Weights of a small mixture-of-experts language model, trained from scratch on English Wikipedia: a softmax router.
Below are experts of layer 4 (counted from 0) of a mixture-of-experts language model. Rows are named router (the router's row for the expert), down (a neuron's output weights, with its number) and show model dimensions 256-319. Each number is 128 + 32 x the weight over its row's rms, rounded and kept within 0 to 255. Numbers have three digits each.
After each expert's rows: "raises" lists some tokens whose logits its average output raises strongly, later layers aside. This comes from a sample of Wikipedia text that the model never trained on.

# expert 16
router:140147185112119202081117133132139068097122170066111108106146125150141117113157129062164085138121145097165175171107071140141174166068139131148151161095132108115095116099149153124156151143163123
down0:092178160109126143075182152142127089183152083104136115130096144165159099132101123128083183137147216134102126164086125093159089031220089114091093128087070162124182133134160168111200147116082139
down1:138121094123083129107134071122116094153096137142131107137148126199086114110160061163089065107089218141125132153130094181145111140094155149126157156135119153175128078128124158167136091112126141
down2:167089167144106134093129158117149183105131127139148154187099094173139136180129111144077107146179121134163100111162086188061163113124171140149094087113092095171099142183088132137136115125114115
down3:127164131144188171123157101121199169158130108118150144104135102175128093120177124131098129115116141024148126068148134137097141149109109105051124136115159103141090186058180152119089163090144163
down4:153202139114145126145133174183140083112127128119151192122217153099097101191178136113169105070119134139136120097109074122123156153133130132123070143118120139108145080172159162130089119061144136
down5:132174073112141114130092156119165120124158142084116161151135076079107171123124100129135106107150077134117135168179158137087104132128125096147165140104177117114158120145156093072117106080176171
down6:111062119200102168088114100151178143152135147143104082148125130103166147114078102170126113123173143092153134139140118154196156110158157077127134119121155194110168129112126141080089123141178101
down7:111117150167133146144045111137086201158163082235110112128153176077139133122101163062144139089129137134164138138198147163139137168053061093103123107139141147116068126136138095087117159143143136
down8:171114168173125153185126143085151103062110149155102144093151056152170164118092093067128103150101122141104090111087105076117102144147139153127099157146122068128109136130129112201136169089096161
down9:098110125114138145126127173111042059099090123143107126088132126062160125116123173143127107108148116066105129190107144101114135104169085115148084103164134090136071086132134156091132191138170137
down10:166099143156096097113113096208143138159126089148124099099155118149180155136071081156120149133123193091107102193147093141152115142103141120109092109151077161160129156111145140154178141083155127
down11:152097129141072079153167117101115162052057144119141139143103171126145109114158110135158086126140157108112197141141109133123119135129125117054126115124170120113126132132132114069102142113145159
down12:145050102127111154093165140145121141128121159092146129125102120120110160133125147148154084178145167134091095112130136110133098110111180128121123126113142089106157113142182127168089179159138121
raises: ", ", "in ", "'", "-", "(", "to "

# expert 10
router:076129112115129158120153117087147053133163161133072115121142104138129117145122089118198115154150144118152132148108098174137137157079130069109170141151104099145103108112147137168128140163166133
down0:086109130092114124137131104119113136114148136115143162069128130124089093170139134127099138116191170120148108119133079152124096123117116139133096166132125131087169113073098091161125118137142111
down1:149131111113147075102178137124075140119162119104113113159115053148159173095119133148116120175174127127103120129185155091158127155134079065137147115104136109189116155110089123142121086216093118
down2:128136138162101099142155088131106125118156090143157123118124140173075141103138131118110138176187131086113146115161139134133171151159134103126098061121177155156134132051066138157145095138092182
down3:202139133121126134140128133070136078101090160150125163150137165124129120135114077107145093153136163104139126156144104126099156104129146174119176117111103152113101110162113113165122102104174097
down4:137101063168127149161127145100124133120150086169104147146099108137087084078111160118112094104134131159146124098133137107100114119156150119066144166071138123136110179117155140149153123131078115
down5:089128155074151137120120118082135135105139150081131151106171117107117184139131145131070082154139051083136182109162181136024094133117177141135192121150117141112158134131215103161119179095108142
down6:120130076114163047091129186120135135106150135181127172141111076163138079136134161154165180143056080130121103096062182119097116121127128115204098070144099156138138155098164164109103157104087121
down7:150145183100098114137151107173142117231143064128161138130131102107127179138127112122101123122135144134114161152096082169097073156116148186108132165110141103064110082161127079137100156091125134
down8:162126133137125174124126118168114124094161087135120120072138088169105092139105108136164204167137155106116137188136149143142092136099114158109088117103149127100116119161194122121103112146083141
down9:120111114086071137088063201141168118076113177165216119113122140087198137124093065159111127138161098135122131161066111110066165095150134121138100168106120134173104116097088112123076135140130090
down10:105087059058097120045081090100077131092168129163130139108116170116130083134117105098158137129136071114134126044121177162139117077141130190142143105145102113112179114140064110133041101142153106
down11:166086146164109154156103157122121144115159133152131121115140160143106127179135099136190167160134111110118112072093172175129154156124083127179067033106184096138115157108149152162148055117156188
down12:109135139114129087126148104065139145129105110099161091153088144057129154086076089073145122171107100135141124065151128076180148079097110081136104134120098110156107131078143132186133106112060174
raises: "for ", "in ", "and ", "a ", "(", "the "

# expert 18
router:127148129117172175102142160048177126108106154148123067081065114148155063131138122150133107142160135133158173186063074130140126159113148105117174153129098125138117055080166155132169158169136085
down0:130184102185153147052150215119099205183104164085099073111162107094108150130152128117155085129141118182140150084170173044141123138168160149116161110138128103088101071134091076114104107075147117
down1:109185130126130160123132131159119123145113116093102177127169128181131130127134106156096123166075156100081136158104128078120086141163139152106127138128086084123145113137127189054093142131114108
down2:158125159141101110095121069120130116141189131118104131161140114104079150124102109131163134053128113070106183149121130087129144129112137140085149116106104128190176163157168087144139115119129114
down3:131064116107149139134167111067101105148032116101088114115136122129087149061123121125146072151172100056142158112150128088141153168089138140083118162140099125135174099113106122114141121159126111
down4:109156132153140101071151181118167117139104153034122107130155123132153126143114157081142099167109147168107124088084135087059230184101137100100095090154104118088112066120122076178194156166148060
down5:131037155132198173086113177104124162133090098167140150034149142076100128166128150125105115116107120080097132140175162124156167118149082181119135175126203099124199115161100109090148129122131119
down6:094174115194141113143135158104106176093129116115138172152131132152177132132104142168120160047096139106078107136168136149159161156089122107158114075108156151111133128131121127088150144129162140
down7:078114189091097010093092123142117090091113112155113109161119098109114092129066169110158116118125142089119153187153146223137120114112146121136117141109050120105103161065151098149189118077154191
down8:124154146132175130118076142063112133152178156005106127033158077152113129149063138168072117119135172139089167089164106162127157134139179158163125081122159165119129116102158094207113077216086141
down9:120144108108165064096094109138116098086129081128135104110151142087180158111099108072105131144085148137158142096141112142134155100113076085075153165112185116200157126156141118099114144178154124
down10:147072119167105145150138162150082144120103130126138094157129155124180133086188145120161095161162083103191145133217145115149095105111093099170087041185180160119170152130141128152170092113127108
down11:109114121079046111188138143128134116187131105213164117089151130135178155105184127101133087147103147159084097089082094179130146162153172160136127122121120172074112112154166144189122154142132127
down12:172144096119092135103151152110106173127153178161164091126104143131088124098112120175091155121119158145126135152139064107138171136123110127036098200092163149136134112099114157061148116154174079
raises: "(", "and ", "for ", "in ", "at ", "-"

# expert 8
router:067148138072079125109157137102154098096119129102118100113098095162160133132143137110166108182158142083133140120148106159107183132115150072150161111171128116133110129105076153139140135168162120
down0:190062122094129120185121112144167164120094101131133173137148142045128126092072126144133143113167134107111146169123109120071132103160039127103121130146108082126166138127146129064116164177143132
down1:102172079107062091179097152093125149107131008090151148163131165166157077145132126130098058124141140120107114157111164110167170206083118092139137176151076095099164125156106098155128096109150122
down2:141089082134158119106124135214091143139129156248106176186116155151127092174121084108127181130087059099167083135162087089107088121144169126120088133090147145117182122171122149117158091066124121
down3:103138132167185118145157127090137082064120166116103129083134143175090105113127137122117084119101174145151085129091138116087140142070170109123107118130126161111146100129144099175132114158118119
down4:081173124134127102159200136172089095096158083137159138128082127134109132102160134108101163053168069130091091102124095090104145152086094133161090157175117133138154119115108163094216108101156149
down5:123138148105118114123139095118201092128081101110081144112070129124107173141143072084133102165158136092121166130084130148100136114092126119095167167186161172114137130093114135154180097120157132
down6:104099103084125142143138143098128149098096196212129117140064190078118134172097172129099071164181119171193096110130213118163116169101182131098142140157103135107142104066065134121106193098104141
down7:155118141105127137154163149167120136111153075187167158153119162111190127160092126067110143116074142101131165133155068175090156136121179144120144136120150106096132131074131083136106057027053159
down8:161155177139159189101171173105144135157166096132159114122137172178127142142129134129102073067116115095132168124086059085159074138127144144140115149152103159114152135162157157171155137107166167
down9:159177131105095136166122100107117141190132081136121159124117051100130193079141156173060105138119129110158137184132140096108124109098110064113151138156133132140089124124120093111085156120187172
down10:093157086119152154109183093165217174103085097102179154147098179115139145104124118171118154133125215074166112106128135131149175051131144146074110148111111181143166105120123158082104139163123099
down11:164209148136119197186123134080114113152161146128102109108091124108076110134123154186174125092090160095223131109084067139117127117105131114135134098144174141110116132133113136157100194142117103
down12:102112149097116226136104153102153106123137117142068054101108104147125116141140135103142105138098180127188114105111099133168141158117116103136137147119105100109063122112152149130154120180152072
raises: "-", "a ", ". ", "–", ", ", "."

# expert 9
router:060139149080084129109143147109176094094155126068121087102097080154178128156133152093171116179173140095138129101132103138123189159112156083177123100155135109150094131100079148148128150172163120
down35:111136120145160117169212153181187127103179144108121099145090080158167194178121111103110124190150093131131105105116130119128134102141161107122152166115133135150121110125106092156118130132153148
down36:144089124183163118123131177094050087137149122171107114134094170138125124122126091097141216089114138140089117135137107208153159096145135124167122157081153112162102160124178169148094122141105107
down37:062107176131146105097141126126148115151168196086146160128148140183113115110107069096131112075148145059142145063117126138158136133145142170142093192130124166133124119131059136133115110111152148
down38:114107099145138109128106105185081095107110139157165107118192125119100130120100097069107129142153153135165151144193183093074132171126039189110176141127120142139153200136152122073148101113068174
down39:115161130140070122169115113133103104146163112123123124123101133119109187130120057158116171137150093112101088143128158151168132088110132123109094112157103123132160134120113118118132133162089067
down40:131132112102135125101193139067166119114190182125058120132097168124164130152119126069121108119098160086154151120169164179166185187112104150185173122115097137124165142127122118095128093147106101
down41:175147151106096176100162174102116095085146169122138110139144173119108125113194145163157136151133165136127090070148114172129133118101155053149138103136123123125156073158142139111114109118131117
down42:076130149213097071117151086142086186099146169125143067115163119131217172206136111148114089064081122104187134071150122072120187124119091145163102145065081152120158114146115068117118134107169092
down43:117090149127130126167158116130117058141128044112132081178140136103166172148163161116118110107095103087158121129122106116100122145112139086138068149111130131074166149075165145116104144055123143
down44:166104114186101112155098118116137068088113139107119178142111130118107145137162185083174222128135108137167161073105200098145139086131115148122134104145166122107122184136058144146149147124153080
down45:144095137166114055095132135068125178083191122106116131152144148074138192170093158126096122127104082116123186134239093067145093118166095157119182089130147114120134128137180178150048109148125173
down46:128118181110141118137147166066124145127163131156084121078051124148142097110072126184088159183139135183126119115080109116172084116142134161095160143180096122212152166180137148121121083136115093
down47:057107154134157144090142130145142130136154098115192117143147148171149140085145142124125110113182112150098146124096103157081072134163117145133140147103139150070109122089155153133051090174159104
raises: "n", "'", "h", "-"

# expert 4
router:147132124117127182044121168111150125092128167145138112108146076168186142175171142115112107166139168083155125122099107167111176160133131114126126135088165124167058158105099146155180165134162084
down0:135105188116178174153086207181171131139067123101148130071202101136096148115176117155120118116144143097131083140165104071121153112158128100060102107155102111177111093132080107089109162145131088
down1:066103146143074139147142124164167159119162087105112099078135114134122126176065141124160107126102093087131125084115143103102118105121120167098132098136133158169127063138136108111175093171152152
down2:039089164152166080139083165065148122134142091136132110103146137187159093143152097139184135142117094068143170120093112133088164174160162197143123117133152141112141120137124174158121117140162105
down3:215089146116140147096104100134112095143092116122141141098105106106135131149100098082111189177143125105136152108135132080170172100135130149114110153150074068095119121137098115080131078135159184
down4:158146128177167125103126169151113167193165107032099141150120118155150187148131119108129144155055171144154170158121106143100098066066189142210072099103139136127127104157112145075206153159125137
down5:167120116145144091092186156134149164117171078143120073136142140119143137103127123141126124112081062090130097096096067177145070197201130188121100148161133152111180140143097103125117126107111129
down6:129155115113096158081111145131148107116115128101133146095195130120114135122141132044080094103128099060109142137112096166117140140105203066157190145163075157091113106102096130107090130155120084
down7:121095102164093094161137123164050144127112134083128162122120123063130153144115094107183108104121125186142127138185125104158121161174162059124129141141080135162119143150138190101137072084118193
down8:140166164073151045136131176119151155145088194059097121153091100090097190116136118112121189148182140157133113094107153127160088146094110132143149100164121100101117128072090133165175137189065111
down9:155115143122101102122174124132150098163099121101102127125119127110133108108147168137075198186088101133099132153100147115170116133164101128126197135141089131128122120121135178138193124127085142
down10:166104101061174135167130153186108123148137123127155141171111136106157126143104143113151111133154115157150129138185102105089053131115071185151153103178141125176164112106113077115079169152103142
down11:131110067194119169112173116118148073160116106165096146110154153108078112100128109172090146078117122165173153157127101101096165151096140139149171162103085034144154160113136160112136165106143120
down12:103195074144100088135131121150113138098188124091128122129119115166126117142097130133103127095152132122119117145088091116115099167151118126098071108077155148118174167100156147149112089130175185
raises: "-", "'", "the ", "(", "–", "."

# expert 17
router:089165148088089122097134145088170103107142146075129103117089083144171118135140109095169106182164153097144136100126114140099190151101158085165158105178138098147096115101083138145134128176162125
down0:194117111107113141124110090185135180141209065150162130180110177116108114156090180118124129151129107084137147176117149109108119111159170181135191169133159129084119140138154160142087088124195138
down1:119084190126155074158202103073133134098156142158142104177082157137086133100104056125143128102149091137200127147067173132122139102145107084135121116124131107095120161111119209129107100101150139
down2:154119121128140185100193153131150148121106132135103167121129094206128137147080175165233101122107156077156084125148153152144107075114152116140130123209125206094109161191191176162160135154145088
down3:100090127127116118087113140122088223162112069139142126125074158116117166103145156089168112120135097137114163146131112027141104148166104088172145126093148135122153100064100192044156155104093122
down4:170052104105112125203107106117087207143148110131186094152099101152146130118119140170091136135192098157128115181160079147125168114138146126098132070088156097115150057112169136123161177135132127
down5:089191068158115113086209140153148133111120133042048089116157128095168120123164123152121158097123132125114066099126134161187173154129093089160102045103092094126095155134143188159137130185066173
down6:143116123127115139121109172175072127087137087120157095148182088126137151174092136091127136180115058158144080112098141122093103178102112180197083093096149087068105164109088122106091132102138157
down7:057154230081137159096153116103128097151131130167128092099137158101156126181102144094130074137108174116102081101152093098121085132101175099109126180138074137111106127107074141166125105153112154
down8:082109119171111158183159170137105129135145153150101164136124136127134087084103150161082138087145117130100137153143161119160104127126147104064171070130095125148135077196123125092138145173156104
down9:095141145139137165100082165130101135120139137107085087129136180131079108149099198134117132109105125127084173122124141053128182162150119119144071136124092135153122063115114092163097088143083121
down10:160152136141140119176198117170095152057140058089174121123107221139115107159179143047109118113122112124152140146138093126065133176169146120140129075177193149077134182094162131135126074151142121
down11:093159153139192160124088113105117158120123117143095093141108115138221157109129119134052117152147131152098149067109138098139181213127144134138159147144116124127138179175097155170146138138101142
down12:128132140169185103143142134144131174091160147147113154105111142139137159147102092162182085128154162125082126094173129142135098091109104100108172154183096137070121094136132076121014167147137112
raises: "to ", "in ", "on ", ", ", "p", "("

# expert 5
router:085162137100090169067158145099193095142203172075086132104130086164142078160205142147157111164138155086170093086092114207122182149093190100160167117124122141133123131123104148144173117143152094
down0:173132127166129121119126115090091157126125125102138125136068167147125131112143186099177155149076097207144130150122128192174113207142205161177126223082146143156085133097110083183076086134185129
down1:108137060178151148106110101113128198096160127140082189086162152147068126126120096095114109159089136089126184130153139106135103066136180207115154124137161108088139084080118169128108129149130116
down2:151168074116089119133135085133060170109101066149161101164193139139163126074094148086104140145143113094071087104161056162124120117113074123128106090092121178096126106091128124126074147130148150
down3:143136128120110193160131148094156164152133110088144066109118146105135180161146142092133154152158091187209089124099141096039111082113064156112163142052158062090101112140116120120124123158128032
down4:164139123202145165145112148180124115119157120124134131138103099098111151161145089091133144092133106129135172138145144155123071168153078107179170100139128102123131077124154097165133117124137131
down5:096150080129137110127117175139168119132180127134152139110163125143106135112071109190128104176142129093160144140063133151115136109113127157100151158130163151174163103132137089096126100103155076
down6:083172146136142104149122131106070107124149166147060152087113123107093066143195150169123134130160103171146090079102108136164107143137158176094128139096101139133092146122125095203106089130180127
down7:204094135081123112169148165156094146205114143127145174103059164144119093131107140131143114152156118146077167169188057122129126144145191095121088158094095095150125106130139104086152097111093134
down8:133107084143154137126045091133108166106158147103081174166157149128157151149106152125129147132106143137145135095117182158147118100119139186114115071097184154150095165084133136098155108127151086
down9:137084089143148135142111087096116141152136053152110130114145123116182154141083141126226087122072109100047072063064127202171082141118126103093135122160130094081062132185162117093126108116105141
down10:147181153151124181133151129119183167133133129159133130147136202137141151163140141166114175102130146117095108131213134116145125117115125154070121105158195121116154128134112152103105123119179091
down11:139087083122135093126119193161198140057130118084087171163105109155152163155183099154100148135111153109063160094155127131128159118122073071109066061103110168109084141093189160109115129130146166
down12:054144127135159169093129136124101117067205173098137118096152172149129082070149155140088124169158148093163125130143138138146091135137119110132122053069167113159160115127120110191159124165147170
raises: "-", "(", "ap", "s", "in ", "t"

# expert 1
router:056145165082083132119141137090161109093155133102124105118084072158162102138131133112170094182165156102143162138135115166104175148102158067154149105160120117153101133105090159150143136187166123
down0:071141042164112133134160144067139104168094140148114156141144110136113107088129124148148132116184114095152131010177091113141094147150087140132115071203127161091153102130122074103089141127137164
down1:117093147116142115109070083167120159151086144114111114161150115164133191103148179149129111136091191082135136158103134158093105073144087181129103087077169184130135130089152215102112090186130073
down2:098101118116146149162130103163138122113172140128084116148146050123122117136166148148209109138139153130141155102115177116083171151124071226096157143114127200208097111156103118095126174126153108
down3:133184120069113124121084103059215162176159103122087110162144134080146131098114104130079128147086130160083133104146059101161133107115180091087154150088130148107134124130116157116094142163152211
down4:137115167133169153150162101164146095141100154088136098204150120155126070122117100131080109101117082149105071083078144061095167142125175139118154094113143153174167131121088139107125126121124189
down5:168127163114150125093111122086119137183108105108140180111158074113148077135104154090157061112129201119104126155119142128149174169069069093103134149137118096147144166161080135092161091142175121
down6:148127125237103087127112158081136148163156088116121106043116108101152186102154063098106117104155154201067113168141063139152175064100095161172131144146106148101144119114144145189143173109128138
down7:096138090129146066175093136121103097190092130094165114158163123142147125091121143120102149144122107141161151153114101161149123136134134133126122149122095157139045050145176163156088089158127102
down8:139134154116156145178124126174142147189101135089203115156152124111132152176115155123131105125136094101107178141115148106144115140132080115128119128122141180086125170126183038082140130149072119
down9:116131126105091101157136119071162086094133074103108135143140149140146073169143113117098112166103059151135133116127118150180113116107132146154140163164130154102088129136111095146099168153123103
down10:149036115101124094163142141158131184093120154126101102140147113175142097141164117186163159127111180070100123096079148077131147170122109176166121110138091113075086098107191129075152133128128133
down11:099126101154131146081145097137105103177116126128134182143136121071114112118179126176061115123185135046095123079105191145146122122171124093087118083122085176131136165231112074152195180160167081
down12:121145124091129108119152078073183117169135213180111122088090110110143135186086133118183108155106151078110149081185111155129101127149107113068125097092157113141064125156128156108166129081123138
raises: "and ", "in ", "on ", "(", ", ", "-"

# expert 7
router:119160203117167178103170196102137093080171171110126104099085118192189121121113091148116115158181142113183165103118104170133159147135157099156132167148187094144104119097077182151150124179144055
down0:107141098117131125085095072125122174085116157122107196208126103077132116129116091110137104125135129107135173148148144166147142107136075150141111138112173121160183123085162095128142123166124165
down1:100140153116145122118129095098113106148148122137091098139161128143078117120110119069130142087119107099144098119061097102134120202153083122152053125093158116111217110097110115111194121163112153
down2:161131153118115153103085069100139097172167163141110127129113158134134157155184106126147133120147133166119189079145147065229087148163200134079146158085077112150109105128119159163058125167107172
down3:165092212111136158092069129126134157114217148084088195119116127138072135088102136148120060141130154179127130195116119147142041162122110158110138134105099140066159122105100106170116155118127128
down4:123129091084113137197105095110135141104142143114084142151130106143109173182114161106121153095172197101127153140175157159127160196158152143096143076156110129147132109183121142085080043121105122
down5:110123120145061148127116134170130117110117075197121058171156072102081146116030123130151161104124151072149124216170111171145096113137167169101164130105217077139149152185108100061140106098125163
down6:120141138178158109120107086127128133156151150123100138159088163059093096118085074134127170134167100097108100171194131112164104133105111130178105119137155109056142158139113114084150138186154134
down7:146141116183095129134093166071072092100134104056188090159180131105135157143101077128127123150121106166125119117154084146069103126173137089187108114132134070063124156175129144101115144186093130
down8:116106176113100125137155129152089153169147161216131120128120138151020070100195133090118173105072095134165096153093139109158167124073085159114172115145106156124151167198165152117150148130133149
down9:083121112216146172127161097114134186109119121104140123090129129135142142126172090166147084122148147114145129081130117135151161061097134092174082088050121087123158105138145114166153091141118128
down10:190117162106121193121194129135171048110129137108168138144107190121085154157135148151108093127191110178127116124072125084141132134112138113158078146096128140073109144149082118115127118116162105
down11:154167104108097129089099103111079099124059155064128160130171165147084111158122169154098113118115113151141173134101117114186082103125139143144142118177096125130199113076119128097063118146098105
down12:081143199169104124129073112171069114183076179121093122169147120199112132097124112135115107145148121105104184159103142084099138081153104115137177132136142144121195084150121175140150138120123163
raises: "the ", "a ", "W", "A"

# expert 12
router:050167148094093119115106152089148105089132130088108105109101083188168121140131128107173089173170140108127143125143121154132172153114140112175163124169114130147109114104098153144157116165181092
down35:124107167096104139176131155059111139146150159111169102113082124162100133104081188153169101144122158116123180149134131072184135082154138094083081167110180094089119126122142143106178099113138116
down36:119145139182131130156073145110113142155093129126113069092142177124124182124169145144131201100172175138123072129187137116181188147121189101079154103117165116112128107055150190193126156196081150
down37:143183121202072079154141109174139097142133114160179108142130095161077146119199095151133110132126177196108149153091196113124144082136144102118157145073128068125178132134099122140116106101081138
down38:150123182155084098132115163186134072111072129123087154161144118133144076139128130187097126114128118137119143177163084137030088127165139168107143087113126150117146114107143141125094167086129185
down39:116149115100169105113105195110080102104147119137094129064109133140157168102077139112131164101145139177172100140066135133175131150121130122181104154079138187141116102132119126203077132189197099
down40:147077153162160134151084131139103147110061094149103170145177157123106119093116162165084158115116120133192140111177156139162183114113080135068116110076153138160131158123170122122097110100111100
down41:144123145099104172168153135116104121137160129131074124087118146100124096082120069142102083152114160082161117151160110159084133117111119111109132143105129181191147131093093120163124070112134096
down42:156150110113058098131098156187174117164122181126155142136166164105203169156160136156120095033119080145152136070129131147123092074168120217140110127116134103142146067126097122176134147150082177
down43:240185186077109164118106137108148100167155124098119148121145133123152083149128111152135183126081160108180153111117064125099180124126117058128105150097151090136131079129167165180220134190135082
down44:036143111113107116122076118113117087118104117153142073154072055140169150130201123107147165149116105123141176108144073131102118142102125126099103076139111134145171099138162134142169186128166116
down45:142117140154072176172175111135152157125118129107158067120076158109078173129124180147139142145125080146125118132102118121139154136106109099121043156121235170122120170151070158149067107100120091
down46:132174187139183183092141083168194144097128123085128182147156128136110141154123119096161138120179072096089190145112152164121100123084192134117152173115147189132180118096132104160130122097147120
down47:130104151191084181124132154119168107087106115083120147098138109146146166083144080073163076216130161154072174186140085107117139087144126070109173121144157186140131164110149097138184117112114135
raises: "-", ", ", "/", "n", "th", ". "

# expert 14
router:075147150095101136081177162096163099099159148078101093122078094173159113149177122103162112167169137075150135086140128146097200140096160080163115129173147105153108144102063161133139146173175107
down0:139166124142141107104149078125158106123101164110181103142126118111176155102164155157148124162049147134086135107109098135087043203126157147148112114135042109105085106154171130043093190161124114
down1:159168167120113115188142131140108149055128142129155087158128146100175144056163162132156099111133185134086102117097154159113108142093134106139142109101153099101156127178139169163132078191125069
down2:091102094172095114136168098179133149161118131124149178157164138127122147160084101162094123126104103123121117121082071114159167107183109093117126136129128169138110076054132114201134143129112116
down3:120144143086097152199167123072135137145132139117158137142095156174058095134068094124148127147158068129112102111093108111109135166103157055127164148125088160122109078125119135121177135104144138
down4:133111138135078154152082127065145073131112176185163116165148162105076084174099124110178117079123146158096055132192131116163153124111091135158195128113137085144160100115135133107110178114168174
down5:178102197132114158147109133086097175058159093155152162084190140130155147128106127194149143108099122126129124171140139092147152065142130095113066091140119097128116152169144108114152104111074103
down6:134149127145150129076175153098165127095132076158137130194044086144091122101076115151132108118122113104096140200115110169122130152076140134137164087070061136147126135152111158094139092123191135
down7:154130166160107181176127101142125044089133079092142094133124143077150164126116159180157124104158097162131162130134215141116109088090203085109120107115095110074123125161111153095153154100151137
down8:141098156157110101099123186068192143061097125168075119109101115159116105100138060077145121157148163113065128160151116142124157063104138103136129139093116120171082170106120134166157108135154086
down9:114143086099099077108104123156070146130150114160106146119114150157130156108092172105132118112094120137045099125141157118136094166127101137154113133084066080124126152094136048100105113067111129
down10:115134115166121070112179118163089130144159082089063168111130124077133125067124143113150145134134142184178120077132161120141088107155113091106191114177059149176136080144159067065182144096150148
down11:161090082176093097137128179107149146149160099179102119122126155157120137098097140083146117115218134147141129112125082149250100116134175141169101063051120102135205113125171162080111122137172083
down12:139082131083147159118083108082122149167095154120162134131169164182107154108132147136075090139143105124170186158133108130112128134093190147133135131158123095133190117171153131201110120133119131
raises: "in ", "to ", "-", "and "

# expert 19
router:145165164120109137090160158102130107100173117123121102099131121132118119110117134095114099132126167099176121093120109142168150114106122122144118157120135128160144061118111151151139172146128143
down0:086128087053199145159109148116108132074085152113065083125147092120117150055145122100125058141130109116096120109052106109121166165105127094082142157173089099098148157161103170102103171101124158
down1:151157162112168192118042151183155056181173111152189051102141141098101151097166149126093111133129069136133143192128161075182143119151130174160127144152115123118151148124115157072129118148114131
down2:091182118148142157130119151139146154186115165077119141096157149086182149124136131103126127125160105051163178157140117152141125105074135061090192128123039120120128103078133095140167153083095131
down3:097110144214111134168126152097075152106128126179077145138107078094123143114114149101136143087063147072105066112163136066131092137110157064163189107129128142127125133042183143069165081093169130
down4:118095077170133147116115137147166117116107063167109135117113105196163089103123143146164079163153119045122166068131156112157107090159128102157099158112132114132156082130159143084109090154100094
down5:099156147117172170095135119161115143194176067114096070053137127132054127150204116142118113151107132140068194160127187105139128125113072103190141077126108125144168124153147145129061135199136158
down6:160068111054146156255199078135101144104165123123099112089112145144114106105089117117141115091133191150147103128051115150150178182100100165133156114128111127147130165131135127139187138079090155
down7:108134122089058188095132069156142113088165109143148098110148075174146073131176148082122138115087127139146107114133149173120144152157154140160118135094108159179085117158200140155169113160142098
down8:159129056138098182201088146151123134114107134145120125134092058127136163134156144111120135154105109116202117096099162121089084119041151078136055147154092149189119130103107193175122178153147112
down9:141191135185145132181129101191128107200139159160057151140170163067094134105170139132106076125123083066164142131098119154163110054173179148130130154112083125120137140147111136138146178143120174
down10:118078134176098166189200110113105071134138174128187152161156138149126075109175101143143148072130094147132133122113126184127077118134136149099120115221125110094099126161099170093109120148162163
down11:171155156148125091148108091125087115186117139203187130163077185055168189140116121071129083122173150178123111110161117060128129153161143126146118143145102106151105115083140057130162149106082119
down12:122128159081109208141089182146128110168143167094046130101106092091105131154093127107122119118104122092155112110111113178133106106057080136197123106148103134058104107101172111140081102142149101
raises: "a ", ", ", ".", "'", "\"", "("

# expert 15
router:057139111061152164109110143128138096106161200093076087070114086157129110140141117100131109173173141100144100110119116146135158199119155094142144117157185076143099136122089142139139158172161110
down35:130132098133110152098118088155117096111127073123176102132136186130153119140159098177149144117128126100144078112189174088091142068081157146114095113139130127129137140135152097145104077122119141
down36:167167157156107189124178145166141105083173080134126111065097121086084168095162175178148161129120118111171084082149155193107126093148121140122119121157180141108142134155104120116167131120113074
down37:125119179176119155148165146149155159149131114115157185128102150145140195127188076067118122131083111160209108101179147138129152064078095202124093089103092151102158112075126165131123129062158146
down38:139140122134065149096109165133159176179134139102152111150165139108127133132135147153131147095163133128122152025154132139149131104089123148095178170159146163091127170102171123113130193143114143
down39:173101151120164115159092179113075120127135103108057157183096097125076129141053135132119156130121142154096103109160173138145106114185146104132113104111165142132133146119160090120156149142138126
down40:144156185177139180140077109133145092137125124155162168140115137095176132108107088177134095191063186092140051179113107132084109161101136085130128087143110132175098153111102151104099111183118094
down41:132109122123118146128139165163094150158125133146126092095094122122106088100166099126150148143139135143142100161104189135135172144171181109100121159087121101185122129106085112126193108170124144
down42:124141218087113166122122140115109089140108182083105184185157128202116113084139161132158153109112109132097115097111176119100143139188111168090109132076123090196118112116191095108105123061076147
down43:085141178128102155182197132147122178091033147153113131096139111076144132102115130191120131099109113186150184178117119191123131118124157183151116118112107133150146116094165190123085164114084111
down44:151142163114155121120090132087050138145124133133166133115139143082091126152074139124101128172185110114093138117126150137116109123162110151121110147060105106153148118151116133092083144121059148
down45:102140144118184096116079139135192217071133159133148082150131099147176133122183097119143051111096099159169123128080147132177123149158204138147128207163111111159143130148192119120091170146136114
down46:085134113131194213110086203138135134145178126103119114128117122119095140020129114144057157115124069150186095059161152161141142144080097108096198132097171194158174105113136185155097151156176119
down47:178136118183143183124125139130084117162070137204195126091121182115135162153141100136163105115092115185115123106175121086129132104157096156096100118144119131067111147191180065100121152147133160
raises: "the ", "a ", "one "